Below are experts of layer 4 (counted from 0) of a mixture-of-experts language model. Rows are named router (the router's row for the expert), up (a neuron's input weights, with its number) and show model dimensions 56-111. Each number is 500 + 25 x the weight over its row's rms, rounded and kept within 0 to 999. Numbers have three digits each.
After each expert's rows: a language model's description of what the expert responds to. This comes from a sample of Wikipedia text that the model never trained on.

# expert 18
router:516471530518539543514475494491469514504497501528508502524476459497548492480472497532517500487477529475485480506502510540438491507511463473532499502498526475491520541487
up0:533493538503545506497502465500522521502524509514464515467524505489519480515502553511489514495507468481475513479449520450495479475494516541460495537531532497502502496499
up1:467522500480487537540472528536547482498541537477512492470503467497478516487467479539514520511483446538483506484533548509454498504493493466524500501492484532503520532486
up2:502515477508546495483489504499482505484503516551503516522517497545512529510475506525455514487471501535516486521505505521452478491491508500461498465487458494484501513495
up3:514463516455503453485465515490503459531516499471483545462496461514478489512505547601482483515530500479510498475489551522476511569530504520507516501505505473553526489488
up4:514509528540537449502521471497508432517510524479526503485525503507494495539531525502518588463520512506504514479462527485456489494482483493497487493504501436507508524501
up5:481516488500511518571485507475486494544483506529474520510470511530505521528538515497539478488493510497519481527516510525529507547499548514495467487496515484523510473500
up6:481560493515467594486505500562500474509522530555496508526463472486511477500521547477472472558527531495457464526502512546482493478485493470503458504515491531487550489501
up7:465543506497497491522466482490519571536495497480469521543486508421507465512481516518488519474492461466458487484532507481479514514514512500529529511485469491489537493479
up8:523432454492509510490478441436511499496538501526521469476509551501552497475513505512531488501496509516491489500517487538492483502547488502477506505560502457490521515559
up9:489536517530512489497514495511475518470510535488482497499496509492507552485470524539525468502476506461483488482492487473525493483498533516482523520523513493485518519517
up10:497527538505490499488521515512486504493490552524533495494504477475494518532498498502482514462477500489502484496548528523477503505505471487530502485540517537504491525493
up11:487522524507498489469535496502496501501449517457471454525512460496505486479476511521486533485527483451476521553467532512475525517503548531480473503506513520514542484484
up12:485513487570467506468487516536502514488480506521569511521476484543540496471491487482523506532526536511500485513513503491507462491505517464531523479499501473497471462511
up13:511489503487552510497466529459516514512438490448503516512515497487494467493559518497535445457502531495508492513454510529530520495517469528510490511454465511483513547498
up14:479531493520506566530545515488469521508507492467481475541551493515476443516473508514444506539508529520484517540489477496499486487514496476495506486480523465464503482513
up15:497511541513511518477525511492487503511478501487469481484487521477556536513529496512491536521486499540536524476504488495456520494510488512500498491477540513519514526492
up16:488538510486506496515551579474486543528500521479532525513491461503533458464480476441499498486549490480475484480484456520499465478473530539501509490516488478488548443493
Common content nouns. Ordinary nouns after the/a in prose, such as season, album, game, nomination, principle, population, plus inner word pieces like supervis-or-y.

# expert 7
router:546522456542473509446496523507479478503490543505473525493485489461514509463527499496432509508437551502488512494524511538512484470521520494514518525455469534552519484547
up0:527498550480528534504452498497495460548518518451510516495548556476544528476490483490445512509483534507494474504481509470454471503502454527516482544509461480505510507527
up1:478521489485530510495515544435509546524496469522508504457494486515506534507504483469517493471519469480440502528513490520510481491504499502476524509545509492529427517517
up2:491539505517508502536519531535532485453456512516482505489473513515477510502511507487554517505504524453482473477500490476480497452468489511485543499485549493487520449493
up3:526525501521493500480506536516462517461485490504476469502505495519501464547491519497487518516523518479535460485526513491512471512510479530516496514510537523547483503533
up4:516485458523536449503503493502491489463490518463528488505532523540508525459474518523512527499479540493464509524502509493488494508485511491523473524482514480564514496491
up5:534494477479511540495487498513480496506534503506509506494531500537557528494503469528493496479486536522525496461533505546519500481465479552510494494519514462534473477512
up6:515495515528519542464514503490543535498505561521528493484468517516522528487477507493454474559510461510504520509513500483478521422494487521502490481500495497521563488491
up7:463504515490508512543440518476548484525505483501510510493530478512508505500496526555511511503512488486495493488479521454494461462527487497528507498504489520536495499488
up8:490522527521549501471450493473510488497498529536533496484519494499519522473477459529474502479465518508496526473511494506502542521504510503520502493478498479511483473515
up9:524535444533492490515524508497518549527481495498490499480513540529535556538535493510560486516485497531482492475467520469496533539489486501479508520509503498479482497517
up10:472557496494507467452519506543487528519491518573496522529485467597459486529516500444499491468465493498487499496546503465516494475512509477525540499481527479461522450515
up11:520484497477510483488532465491503499477498514491473514483476512510582541502495503504482503512542455488520477518457562478489488525489511480489478496516472499482461513466
up12:484514488463507535434470470515496487513524449520509500559489506463537517453515470532498519534479475530525480489512512484484502465514518470494506514468441511474532469491
up13:496508481468515497510515525471525461478489500478508497539531482474472531522497518516532493494468488514484453541520501480501456485508497469484505498534513524505509530483
up14:491478468482472477462548538532474500531504490494498558507539465515483471522467525530540483496478526509544455460498506497476486501492488488496531452514488526476553539495
up15:559472487520507450454469505481496505520520526482451569502523512499487463497464548507472495532508467514516507495511485525507455500485516481492484487508500501523482454529
up16:498500515505487503486441553533498510538508499543521531486506518502561512511507522476486505517507529492528476494466502486489539469495450540526472511460530526498473485475
Function words, pronouns, months. Common function words after punctuation, like to, he, it, that, has, all, plus month names and word-ending pieces like eat in eats.

# expert 1
router:470520475464498458516527499517517568511532452527496519504486517509485459518497499475509452513453459560498526513539452486513513493509476477497501503493463524517500488481
up0:478550473523503530517491501513465486510486526549530553520477466523472511532492487503493482495503516459497565544534466479498505481514504515471541507525547500488497478532
up1:527515531472459499495568491507483481535495510512531475542463538524522478536449480514501506512498493464470501481468497462471487522527525492525517542502530472496475536517
up2:505569525496493495559510507523508502481545539532496498462520500510508483508491463511484509479520493495509500489515481499498507532504513470509509524502493519444503520506
up3:469541486538536527510521452512497523515499434506502536477522510563477491486501503512505493501508539520556577487470496480520507508460505523479496508465515489516517506516
up4:493449519495508454449520500466520527521526496502462472520498515500504475464479479502454527488521497532511472476491476506487486488450560541535494507442483503537542496503
up5:466483527509453449525504537482506506477481461535501521480462519499504486476523502498538518476483503528455518511528511482461500527534550484452507503514470476480530470512
up6:497489508508503487488531459504500510486522526449487522495508502562549533491480476508477469484511468496461479506492497452497473480477488492510520547559494508503471492513
up7:470486492483494538498502495467469494504489492464520469507483460499464524520491518529508485525455517499487522538540509485507486487486505479497541494492519509540478531540
up8:487525560545485544491540470526489484546505519509504492506478522506562466464495458491436464500508526494506508488514490531518518528497514490523493483519543479517488516571
up9:501467479544483482499526529515491522478532477517482492453517498507483483477501520482520474438509471514497467487486512463472540529514492482482468472486475496531505464561
up10:483476501489488455484519498532493507534519527494486501485476509521537494481536502528490511554528536505489542516491508490492479535462532532441482511499554441496478505510
up11:491472514482475498489509522537521532482504515495491512472507539458512497462510528513525478514490494532525454451485462442508460487511499518484496540475492489526526482490
up12:476505519495522461502503475554510491486499504505528475556512527493482510514518498517501486515526486528452512476478453518520488514510543522530506463504510481492465491493
up13:502470508530518506522465552476489529516449469589507525482477502488471498543495443472475465467493458531503525535528503493493521487495475501465516475491500453471473508522
up14:525470506487503465539521496495480472514522527459503472532523553498519519495526536524516480533524500482518499471518529486509419512470494492498489483531494536491554506539
up15:549525500466491517529517500534524551476524482509537514507510489517492510546472501447499497476534494466502519510500471493477463442483495462528498464498464491480515479479
up16:526504477493530475497549461513545504523539514551535502478496530496501515485521498523480457505531489526501495486481508500476465531495478483451469482489502514510495481525
Proper-name words, ordinals. Capitalized place and nationality words and number or determiner words after "the", "of", "New", such as States, American, York, two, other.

# expert 19
router:513477507496512481494435468485491481489491578500495520449521482515521513480497486530510516509506516485523478550538522488528435530528535519497503532524511511496494549522
up0:468497526430510446502482467477493489506502506491499517546487549533489512543473518519521488548470440518488477511465531522487478498469473553460469522492526525538501509512
up1:522498550493497525481478511467523465503496492524493500478459519515512505485497486524530496533526493510476497489463508488474520440483535491550485478473546514518518480475
up2:515515486496497468502496470495519479505521455489497502507494479461512550496507530511501522540472437473493497523473495489486489486512514511502504499541480493526541505486
up3:522512482538460535539473487508511481487501512486496477527516525462476478499532481538458505475477511491447502483503532536513483536526524545498486490454496480487538471473
up4:479485528502485477546460548541571485498496500506506473481496527497512484469506460470460525453456485529510458515515452496524527533456541541500508506520537505485539545564
up5:476523522487490486493479522526513533512503502527477556461507449477534479496536500463494454500491500513522451445510514471509496452473498521499480496512506492499470528536
up6:524515487482481515510439485436523489517498457538496541499478467504512512526495449481521489458485540502506472523493528452531526542486491499469494537487489455461561450486
up7:508495498506454521526483486508500483534505514474486473479518544495504515474482497546538498510502459513514475472542497500523462496476533497485507470494482490486535503463
up8:520523532550460510495497506532510525524462487470513491499467532471496521476501458498571510515493521536489489499500473517528530486502529517508467535478505517517500516489
up9:557498527514464457508463493495498532488508480480523505485528489454541531519533495493486497492503481523476531518510514514481493530496499480465485500499478489506498514488
up10:503564531517448517513508478522494481491498478516543509489478527496516529492524495511523476535438474512529567482462501504505469480510489478462489496471499512483500500516
up11:467477512489495521504494497529496508501473516499539510549516496476474484493516505467513521470556532508487518493480511507451513521508501543528511508514507520526518456462
up12:488493498525519496503504544492510488523492505518498498513514489520479503487515490488593504489523478482520546465527517481484445481486493513465488503521521464490500520554
up13:488500497462504499510459524518544473501489510500495494493478480510513492520475528501538486497536488499498463516529532503527480538472537472509499472444503464524477475553
up14:504501511487503515509476509504499471538472453507486476473554500502512480515481499485512510528472507485493529495483487481454476571492472503491473519511542490516522471542
up15:479505514541493533501480488488542505493502496522509521445566509526504494498532474479494496461467499542522502518548545503489537466500474500486531542493464486512536492485
up16:475483508504516480508466463485496521569531520530457502502485455492552484503502518529495477467475506502522468491506479497490479511500482515497453492498517541517466524512
Conjunctions and auxiliaries. Connectives and auxiliaries such as and, was, is, were, be, or, but, plus short syllables like ro, la, ma inside words.

# expert 15
router:484521520458496509499490493508498530522495496510454530487499474500496529498473494469503537464501490526483490468497552518540516500455554522466541482467515491486513537494
up0:500486520485509485512490508493458529522525534545481451513525524459531508511478494467510500504476490494537529485522439527532499458494517488478475473524514515524495512473
up1:461474527465493482478538469537467497493476442454522487462508504512545545524507482524531530487509550520543453460505490500454524510549455475464483477491482490511515479510
up2:503495483449513475485502481483501465531447494493514516463458506508552446475549484526515504477484486496496527524529516508521487541546492516493504554555457521530508472467
up3:463509492477529511498497502420468488499548468502500483479511515488471499516530507547477463495484490482522498508456483500488522478500480433543501526494527499492466487501
up4:519496448469498547455501507517515504517467575444494504490509485509541544527503457496527478505543523501505521475475516490507505478509477493440503473498520525528505524478
up5:491496500527500449480482525526522480503523543471464531513484536499542525527486528545473496516486483468487504533526435469488539533520436485512510510504523503487537485493
up6:455503471524493524526481476493503429521476475487498508498503467529446491517503493482466500478528536505513500527537521501509503472542450463458558508507503456479473514509
up7:502529526484546487494500490505458481472520472498505493514524538499447515437520493508460494528484485529537500475524500495508475510473548483524488538506502467546523482448
up8:509547491511517473509506491481492530538503497548486478503477490501527489487474512477497500541494477473496477513548479442492512511520497502491483495483522527494528493533
up9:493509521553499482514529524477527478486532471521478498531485504525485485528530464519497496512512478467479505491477529549479509510516507472497486582451490531468504480491
up10:541480528480581493549510485512485486527494488504529526478529498462466489500515510503547487443486469532491459449506491547505533486531521554494511504461537495493549464497
up11:497507502481542517538533515499493501501487473537523496479493517513461462519497500524466522500503470488524490473467495511474504508532534478455499486538502500539529533475
up12:509505517523513476532525500500469500489499516508500502501502434532513475492508509531511519498461549453484539514495497490464475455482511514478506491492535486478532463477
up13:527523524545485502508450509493511523490473460477486516509511534511489489488483506504549494516542482528509522540507477469508508493496514501511494494506523510505499537516
up14:467465522562504480480515463502495501545509523511487531525508550512529513459547530490472489527458521519508505474492479525495480518538493547522515516497497510506512489484
up15:508513519524499497531519510496539478530506532487493534515509435539427519490500519516515461486473437531482488526465494465456503475515458508485481504522529490485539467541
up16:449520457507519482480506513463484454508498469529490512520485522512481516546508517506497518441484518463460484511478517500505510484461506516528522548464540560500474510506
Punctuation and hyphens. Sentence-ending periods, closing parentheses and quotes, hyphens inside compounds like peer-reviewed, and list dashes.

# expert 0
router:479535492521481524482526489495470475511468498506475543466486527508529497516495472457462509519511480493553482537499447480461539483527516515509473512516499520532510480478
up0:501490499499485532526494499484479510531481520548502478509498471502550464501503513567519513505510506512491517512454525487498484500522479525514514502514488452516492496507
up1:476496512483524521507516501434534457533503495513487488462498479500530524510507515484474533492504539500469518512549465462489530488496500501459517495506491496525510472494
up2:468493519545453466479538491538514476525452535500537530493494508475509489515520510466476527493519486523495512566479439450500473504476485494449450540495536516523474493501
up3:479510507521505529512497550505483487555507524530486504510477510460489513517512503505511486524486506505490496514479503496518500498469524478517454506470511449479481482526
up4:508513508455534504493484480448513456517539467494494519529490497504450507480479463498491471542508504482486477509464504528522475476478497510487507493502491540539510475490
up5:506514518510488479504524489472505483457445500479507536485466510506518481489495515493491469507479529478500504497534463512534489464499506508531495517528517510546542513486
up6:469519502516480477514502526520546523536515519522492507525497529447455513481555499487509524478512487536532494485532491478547531542517496505480491518521477499464498500464
up7:517518478501502497492528497493464552514484495480489473502500520474513484517523511478534475507538496513474486487474494451510496454479444506524514470524500505522492523486
up8:485511496465512443521556518518496516494504447501491479502524451466514518506483429488536447458498530502495501480495528473515516529483500504526509494463557489523487507495
up9:507518494483492529473496542509500482508509494500498519537501579525532509488454506536462518523518453506525507475468489529472516520509493497548455505523481503499503519507
up10:463512492479505495521508505494497489502511470508525506448470500484511483474470503518539508509530514543492499503464487547493486539459533489525540483555486515509486486497
up11:524533496523483520534532449520537525529497503544473519494488522476498470481516498448470513546550470485463511442515487523476499509483469525457459520504528473477475501531
up12:525533479478468517516537437494519532521491461542482466521493470470520475520495500474557518495517442530516507552472504479500492522481439528512490522459494508463502491485
up13:493527493491449560505495491516515488503496507453505507501506467475450547462489486459501505479489492527508474488545449495511539510484455494580507517542540499486548525527
up14:516513503497486492485531487536492499494512486513503499507463490493534483501486510471502532543530517501508506510537475502506520486511480489519477488465479492521546468536
up15:483518498482513482484525480527468467496500539471500463490517534503492511453478532488533528491536477517465492530524472483535495473539497481512475522488562489490489496494
up16:500540523483464516414471532516508490489500505458516472510488520508490526422503528524536442506507504495479512491506504492492499458473506492496496475506503470504505508519
Table cell separators. Table pipes at row starts and between header cells, semicolons in lists and navbox "v; t; e", plus plural s inside names.

# expert 12
router:464484514511528475523513509469475517518515536471489462484475459503472501460500550522483491499490498496477512478463505469468523528492508517502509522506535490442462506498
up0:478505528519517494490492536456504573438494542567525445498571517467464548532519510513555521529533508507521506460511475478495501469487503535477496527534481507497485507466
up1:567517567515505490534513473495539539525514504508506516464483477470470546526479519530492515553515469531481524501488564526494489524470522476479563480515494485487489471498
up2:514474513479445509514486499443504494503535522559507507501548510487498544484478453512515489530504525503482522483484517520508537448522492503485467548490492495530502476498
up3:517482544484505536518505520516471521493511489555478532541502504507482510517486519482498464508496483520484506523466510538535517489499529484506492498491463501464506502518
up4:523469494489491513502480500517544539510509527526518466464483525460497501506514502530514505589509506499485492508484513523476471483496468484534490479469499518518438477507
up5:499502455547515532533504515506499491550514513491496503505532468521502499480505508537514483528488543533456536516463558506508513526515528480497521479487452485506508499521
up6:513519509488530507505503486432544492511543515523505511494440500509479520457488487478495494546487544504460454522497477481506481510520515517492498553488498511480459463498
up7:524554506518487507521496536503491466438493471542485519513483488473485532519497490473516496506458508490482488520531533479478493493505514494498467515478447515497494492478
up8:464486526504438502496494510475485506471492504499487466433513434461459491499469457506525532497528485524495516499474531503541494526476504460458511503523537511504489529455
up9:460562511517505492517493484511478494481511532538492554456471528561472520500510533477541542527479532519484512529508505443473559532507464534486499499499444471471520484476
up10:503526557530534525481472499462499516573473528510483470491524474479492527462487491494474533472470518508491497537465497414479504511505501502518494492481455512491474524467
up11:483502530529518493491475559463469537483499510529527510505479526532475467534461556529459525536461508472507498458459531478512497520487476516497439471495548479517477512549
up12:524488510455485524495535524454535485537492474495469475500532513514518509538511492542475504470521545493471474535506509489531470551522511468502510476488547501484458465504
up13:562506526487509486490484518529522513514542450462483464509492557552509474506518486523497510531448483564498487491488545471468475502486491493494501495527516475452479469490
up14:451527494482498497461486487489486503493539484520510505494497533514486483518521497479503490507506486496495513527520497459494482487510503475502503491480475542516487475479
up15:482519469472535506504500485516494461519483475483503499511471533563501556517481501508518485473497492497550475511484506529518524547513503502468495502532477513494479499514
up16:504484518533557573504545443437491483499495496493483501479518542511484535477501506499485484501506492513503499453481540478555485498508489501488466522532484503456522525505
Mid-name subword pieces. Interior word pieces of surnames and rare words, such as McC-all-ister, P-itt, prest-ig-ious, Gin Ling, China-town.

# expert 20
router:512514474453468492548499475487503499534532489466501499514512517479471511513489469499500482488496450522544503488466436461543502468448459490465507492517541482512468518553
up0:522473501496491496485535448501448498490538469508500490492493532493467550496506467503504517535511504534481479483526516509504542463490475575498493483474484533484492472499
up1:501498481464511553525447544499523527526534506479514535499500487516490517510500490490524448508469496502500520523484493514496521464491489469549479492529501538487482524501
up2:492491481510514419513484512511482498485527504484501512503482483529492481488462504523462550497516515511489526466488513494521500525496494500531483470510516499470511486486
up3:472463525518454482496495484501509495509527464473464498446490481453511511480505498486530502535499537514508494507528496528531542485473502500474532494512518497506503480496
up4:491539478488493544516474436491474481523564519564510492495525474486482467484525481508488488447495507525514489513494491504522473506422486507530498494531545492530469518516
up5:499515539519488518515504509488516469517498505518482506514466519527490507537508498487546487528500495428520486433504529494499506502455512480460534486474487474498504557523
up6:491505514541540482482509504484493512513505503525485512539490474506494497517495550535478498503445512509515500525435490513474457500466500489505508516507506481511452491493
up7:516499500484486509475458497477495497509542481536516499509512516517498502460513470460497506514537507507509488493494506486535505468474520450534546499502498494511493487533
up8:498517516506486526553483470493499506522436517482504550468490535526480449516483510478501500465469539496472484484474482508490515501515479523446513494524520487469509537486
up9:493495476534499503537521482497495483518482465451521461508517511475507501499497504504496488505523496481536456505488517485507515471476539526459491518508532497473509463572
up10:528514511494530492572487503501504541445516496499501517527499508484538526496532519480506474485527493479488491473508505498485500523485488501489521477475511481519484455525
up11:524490516541502505554533488503487503475546434461486475502478491521470458503487509476536502494488509571533488531511525488503512479524503509480510494472450528509487461497
up12:508526504518487487492510498511474485557539468505526531479491470475440519548523478535499524485475507481520494502441527487498517541539507484496501499504511473528529513493
up13:522453509555485480486514493463505500441506428477498567535471499512474514526443510511467506495503445498524487471501479530542492512431496567480504488518503488484516527492
up14:428512482486488504502488459506528533493526525452523511509486492487493513536527500504512521460517476518490493554526513479500477462506531473465471527520520533493474496505
up15:458496502457469508523475517492473497491539497484501544494474487505528460513487496512513483509502481536470529490508476501473478557507490490484506551500481495496446467536
up16:471494475524494558517545519518501486516528524496486466525513512483524498531506528510534551521516501498473515509505532448505509446467496484489499456476485520531520516520
First names and initials. Person first names and capital initials at name starts, often in lists or tables, such as James, George, Edward, and J.

# expert 9
router:463520505513489538499495482505489527516543484462531483519514531492469475498502523493517497465535536501480526528482567460530499525501496499535483522451499494499465527449
up0:484488503509461466490457529482516549530453481491463501502529545480454530534523498523478514527492524508494481459508516524525510531504486504540491471499530499494535527491
up1:491528474505530529514468538491522502521485503487473473495478500476484523478505522513571492534506495484524484500507480499505502497498511501497513501473490477479503564458
up2:492494504483485484469538482501531514536514558484536515509536515533506521495521509516463550479520483533518490499528475532479438492474454500477498484518483510504559485468
up3:475506481522514503501498480506486457532529482537534507470507515477470519491499517493525496475503501480492516493519533506465463509531515487525488486491530509497506483443
up4:493477466527496527480498485423502521478512523469487521517480478470500466468544468512508519508508488483500498507489498467488501513472528508506464525476485502500489521504
up5:487485498512540518509499521477481498554485507458483481487503523491518461513516497511514503460540508495483518524493499461507533549528524523487499534486530506493496481446
up6:514508494510474500463529508461457524503495549476495497495508472485530509488507456561488456529494472516458489490474503532512493510487530506442512553491457487511508494525
up7:461534477522524534541511529470492483529471492494480541475491528446469479473452455533488512502506477487471540523526481468503494439505491444508460540500476503473531524534
up8:472534499511529512518489495493470559528492513501488497505516443496484450471500489510507497515462478478510521524430515482469556476489466541505515477515551480513455508506
up9:508512504481506462509497509503489461496554504519462460519476463514485473483496476522493535498488501491476497521524467510522517553520508511541492490533538519504499486490
up10:471514468549523538504497489464535496507515513484501479498511501530505534532463533502491499475535538497512465510471493517523496477456482515515516578539541499552489499484
up11:531500522524515481486499529535477509485491479531521465448480525537509513521500500532471491503491515491550490481491514470482487491494503488508462505528553532452505514501
up12:519507511476505494476492456504499529530489493508441462497518462509496489479479504517503511509496547480555490503515519504498499521499518524498496528512494473509535537500
up13:512461485509501480530518523466538509547480466524493518516538500485498508488453493512515439446453485533531504489501497469456554541494504478463496513485516502524461480491
up14:493504476556501498505514478468515485502480461533505513547491517506480476499516501475500460468532465447486504514527511525501520517488462523508510482490476497486506501504
up15:499483497512497459508506507482500520508546488538514511506504532487475489471508482498502511507573488482499495452515520504503542467491489507526457452534507488545474489554
up16:564512533478452490523495515526503495545492523547515466494482463546542505514445481515544471483486498534451463495502464534488487477531519489506468532471523470484520512486
Space tokens before numbers. Bare space tokens, mostly between table pipes and numbers or before the next word, plus short word-initial pieces like p, c, con, de.

# expert 13
router:525511516509510485499513484490502559531482468504494456531527491533508453495534501496539485469465524455507486495520486473484518518527449525532519549514506529512503515458
up0:487507561522478503497497485493515478453501516540525519480537467481510459495525520496540469496490517468487500500513514507514496538492502452541529532529445499538531524553
up1:532476513518499513496459528500507469505519470496513522509506464493460474516482525518522498506482451447524545522493530453512484486452479499512502465538559487466502501464
up2:541459513514505496483477490490487479548502505494509446495493544529518538508477501534546512491496497485534555475497513533514495518493476495482520521496573467528450456501
up3:507490473475504484471465535512523482501521463494517502489527528542482472504516528540501491500489517521487530507497548467496500509487477508486503521551523502505492482502
up4:496509491529517497500503555496530484548505448499498507554522497472506515489484532475514494491494506570494524478487487519540553467499515517480538479443479496470538546534
up5:528482526565503493503497572455519542541544456528470525491516490508502465472485508481500515468485521483537467493511491468521500496525478511504473508527461521478505499445
up6:455513541534531488477525488492486507509449504498480478505488482496455545491481543492512490525500516496544492505490464455470517538476494496507508498503499515502507472494
up7:499518508470527467525485500468489510482497497494469488522511517546493501506538485520525521504507490490538483516521464479493527515524519540477521476499496482490483489472
up8:518499480519561527485525541496490501510508528527512446487475508505515476454479514508517525497479483516560505496483537519459490496475542524465533542510496524450516501467
up9:504481530507494536505533487496464454476506512487481487536515477483463486531500507558498506509516498507514519487468513525509516508526469482516542506483508467487490538561
up10:459526491505495522504537470536510528487531524517508456468502549553483506505521461512510529485481458528490459544494535444498482500526554490439478476479524560486485493551
up11:497511492482557480463459467489490510553507497532480521514488490537460456515509479495492486447484523504517521489499479548525551498509491495514495541488568481511511530528
up12:494508497492512491515532504496496494520525475480469548486516500518487500489532514523520491467546519454483529470489515482515498482474474505507508464523462517511525500411
up13:432510508532507506496494501447529495496496526495556514527495477488453483459482497513493526494476526487513487474519464478482502510504551458481466503526509488488488476508
up14:513445540482529483498473452493536457526481495485448499509496504493473520440533540506508521483486499505556503511454537506513485518487529489477503507502493469538495459506
up15:522510504476556541507458462480504537496500544499492506477514513529449534509518496484490480509502535467508477481522476461525506446552484478497498498521510477522512485475
up16:499503518548474508507475512451517554492502518448511509514475494500503485467509559496504483501453503522495542483550472504473497492516522546526513525506487482526470536527
Scientific word suffixes. Suffix pieces and content nouns in technical, biological and anatomical text, such as -mic, -tic, -ological, human, water, District.

# expert 3
router:450506497458522510505509517503489515527479483504478494547516486516489473473474485478510487517533514492478523533517568447478523498473449495517489469508462536527515487532
up0:458516494489540505525544490537493491525524500510472508506530515482482501467491495559514490456547515499488485477522512488446468474510492513518498476465511501509506561506
up1:528491490497490501440489513505495466476457444499524448455494519489529507557537501460511515510542483501545501506503494501498526505496486537536501506479513494517490522501
up2:484529489513539453464494545426505482529451455536447494487534489502515488467550517530512511474511463451500463496472498502494502481444494496517505474486461534482525501521
up3:498511530473497495519501501510463525522448455512497543544509477539489482492533527500552525453508531470501513455471515506495505472508493478474507482459472440510481477473
up4:464563481480486510453459503531517489516501510458521449520515523488541464509494538500502521490498517522501535487520538511460471491491466488548523500520500506502532509510
up5:465480486472524493501458522473470505519477479531505513485501491510487541519472486526537491472559505447517507504545499491497532457516501527494491485530487496529496543483
up6:465546519483524480499498546521539527480453518548486498546495477500496491512500508471492514501487521533506534468536478491455484525527453468458464490489472518510485463510
up7:448507473481471507479503505513508565502477497539502518473530502513506520512537508521482474482557494480460493536513493487525496507466482514488479523478512514497486492539
up8:502509507511517497464545494487522522515508432525517521504525512503501468501526463481499500512483460502485551516491494527505509495528508498456511534481507488504493473521
up9:485487506524530467509515525472518530510487487487467458513472483516502505514541530481510480465505518546511509508438525512497499526487482521468485460539479488502525522520
up10:522523471478498533505534518444508474496455534486472520490513490544535501518504499548500442505516459474545484524522503483511513473473510515511515506489504538494500540515
up11:492490541495499540490514496468465485514504549524476553501512470442507520477462485506498500479474511487492529513508475481485455520496540528495500472470514515497472508460
up12:525469514537520512459439507502527505492470517512498500485523474487529515539508471507518485477513496562489504537503512569474486482518546509509517520484479514492468526479
up13:464537491535504507526512499487489455496500490488518451474538539513545494489510493506520531468506460512457514485588476493556546500521471477515449492479522543473529513497
up14:512519512522480472531471476514533501540466505474524475492493507485499494527470512509502497543513519516525482477526523444488512468501539500459536535513447480437486517489
up15:435509491543518490506466490493495479487502526530493489531532489468490513479471508506526485535486530507505460530492469490547505483509484533445483496489524441519486458476
up16:472529508490527513496518489533483512498525481510556498537482525520479531522563492467499524524497469469495491507544478513487510471488493462478530522520515488510476458512
Line breaks, section headings. Line breaks and wiki heading markers (==, ===) around section titles, plus plural endings like -s, -es and "also".

# expert 22
router:523546501517513495469506492471490449499514463524501562525531462513511512494516535493504525471482501524494455495467492495492455564481524503491488485503557503510515528482
up0:496485558482515498477495483498520499501549483496484534509437547528484482504539482503503473464486524532537515512474494481478480516523509465479480515516516505512495470508
up1:485538506499502532478451505520510518493477524504506523541539491503481493537476547500465479448539472487469471517488543495476525497485507488482501511526439494536501505496
up2:501495521476492534487491521516490441530482502466507476524481475493520525538469538512512454525474488504514491479471491480480506518514513511484526473479511471533506532484
up3:495499484526544483487521509490519528484512519454495528481436479503498447532496515492530538453488483510502524530496538547493490525509469461532538483488488510482487463486
up4:497509504475463496502492538518516508488525490532524523471499508487515491488477533495495477535493462507521488471478546539480472501482496459475530495511481505549451477484
up5:470512477492471478509512483521500467485501505500474520515470482473536535469482506491455525460444480473514441541508525506483508478509502493511507467520536507463521521464
up6:482543556447468510521496484551461477529524521479508524507487519519476453513458490558460516496517550517470487478467535525486477544495456528509480502543487486502472491533
up7:538480498475513487571535479481512503511512482489494475463483515544466467483495485538501488476519504486475476480493532481522483527493452513480498464507509509487485489511
up8:483534485468496512509523534502496485482501529513511461521509454534526494485493489491493500496465497491519508504456466497499499537518538508478503485493506504491457480527
up9:505497471471529514483530477497501517553524475496481491518504503504472537510483508478476509449492462490552491490527504531516529544493498497500523483474470476521503463485
up10:509488463477533494488491499539534514497534486498497542479493492493457532512474495517517492454551515539522484442484509520489472564494525455496450479489515490536520520513
up11:509515513525518494480467485513460477477528479484509568471526520512522517513491481511518533505510452473516511506393507510476477474525475476495501528493495477489461515554
up12:503511479504509531502505523498523518549509470522499510483507494509506499474468470468481488527562454534514542544498513482531528498510489504504497554548504468500485474519
up13:530454533518498483496463521528527469505517422481511506491475495508506503479540511489511551487495495513480555531526509540504487481463498422505489491537508527493517515508
up14:470527512497538515530557503524514501500509476536507526495505474492478504459497537487496511503529499492471486518497479489534453491498442509481508502540475453508494469494
up15:496530503460526542534442503469480459525511506476506520527439512494513485486507522526487521529471492494479512502498521485492505488501526512530521498540500487526497436497
up16:485544530483514499516562449545463485516504504489476465465485488527518498487497451499523530495513495509527510519497496501518485511537581536501489473493483492518470477475
Mid-row table pipes. Pipe separators between data cells inside table rows after numbers, plus en dashes and slashes in scores and units.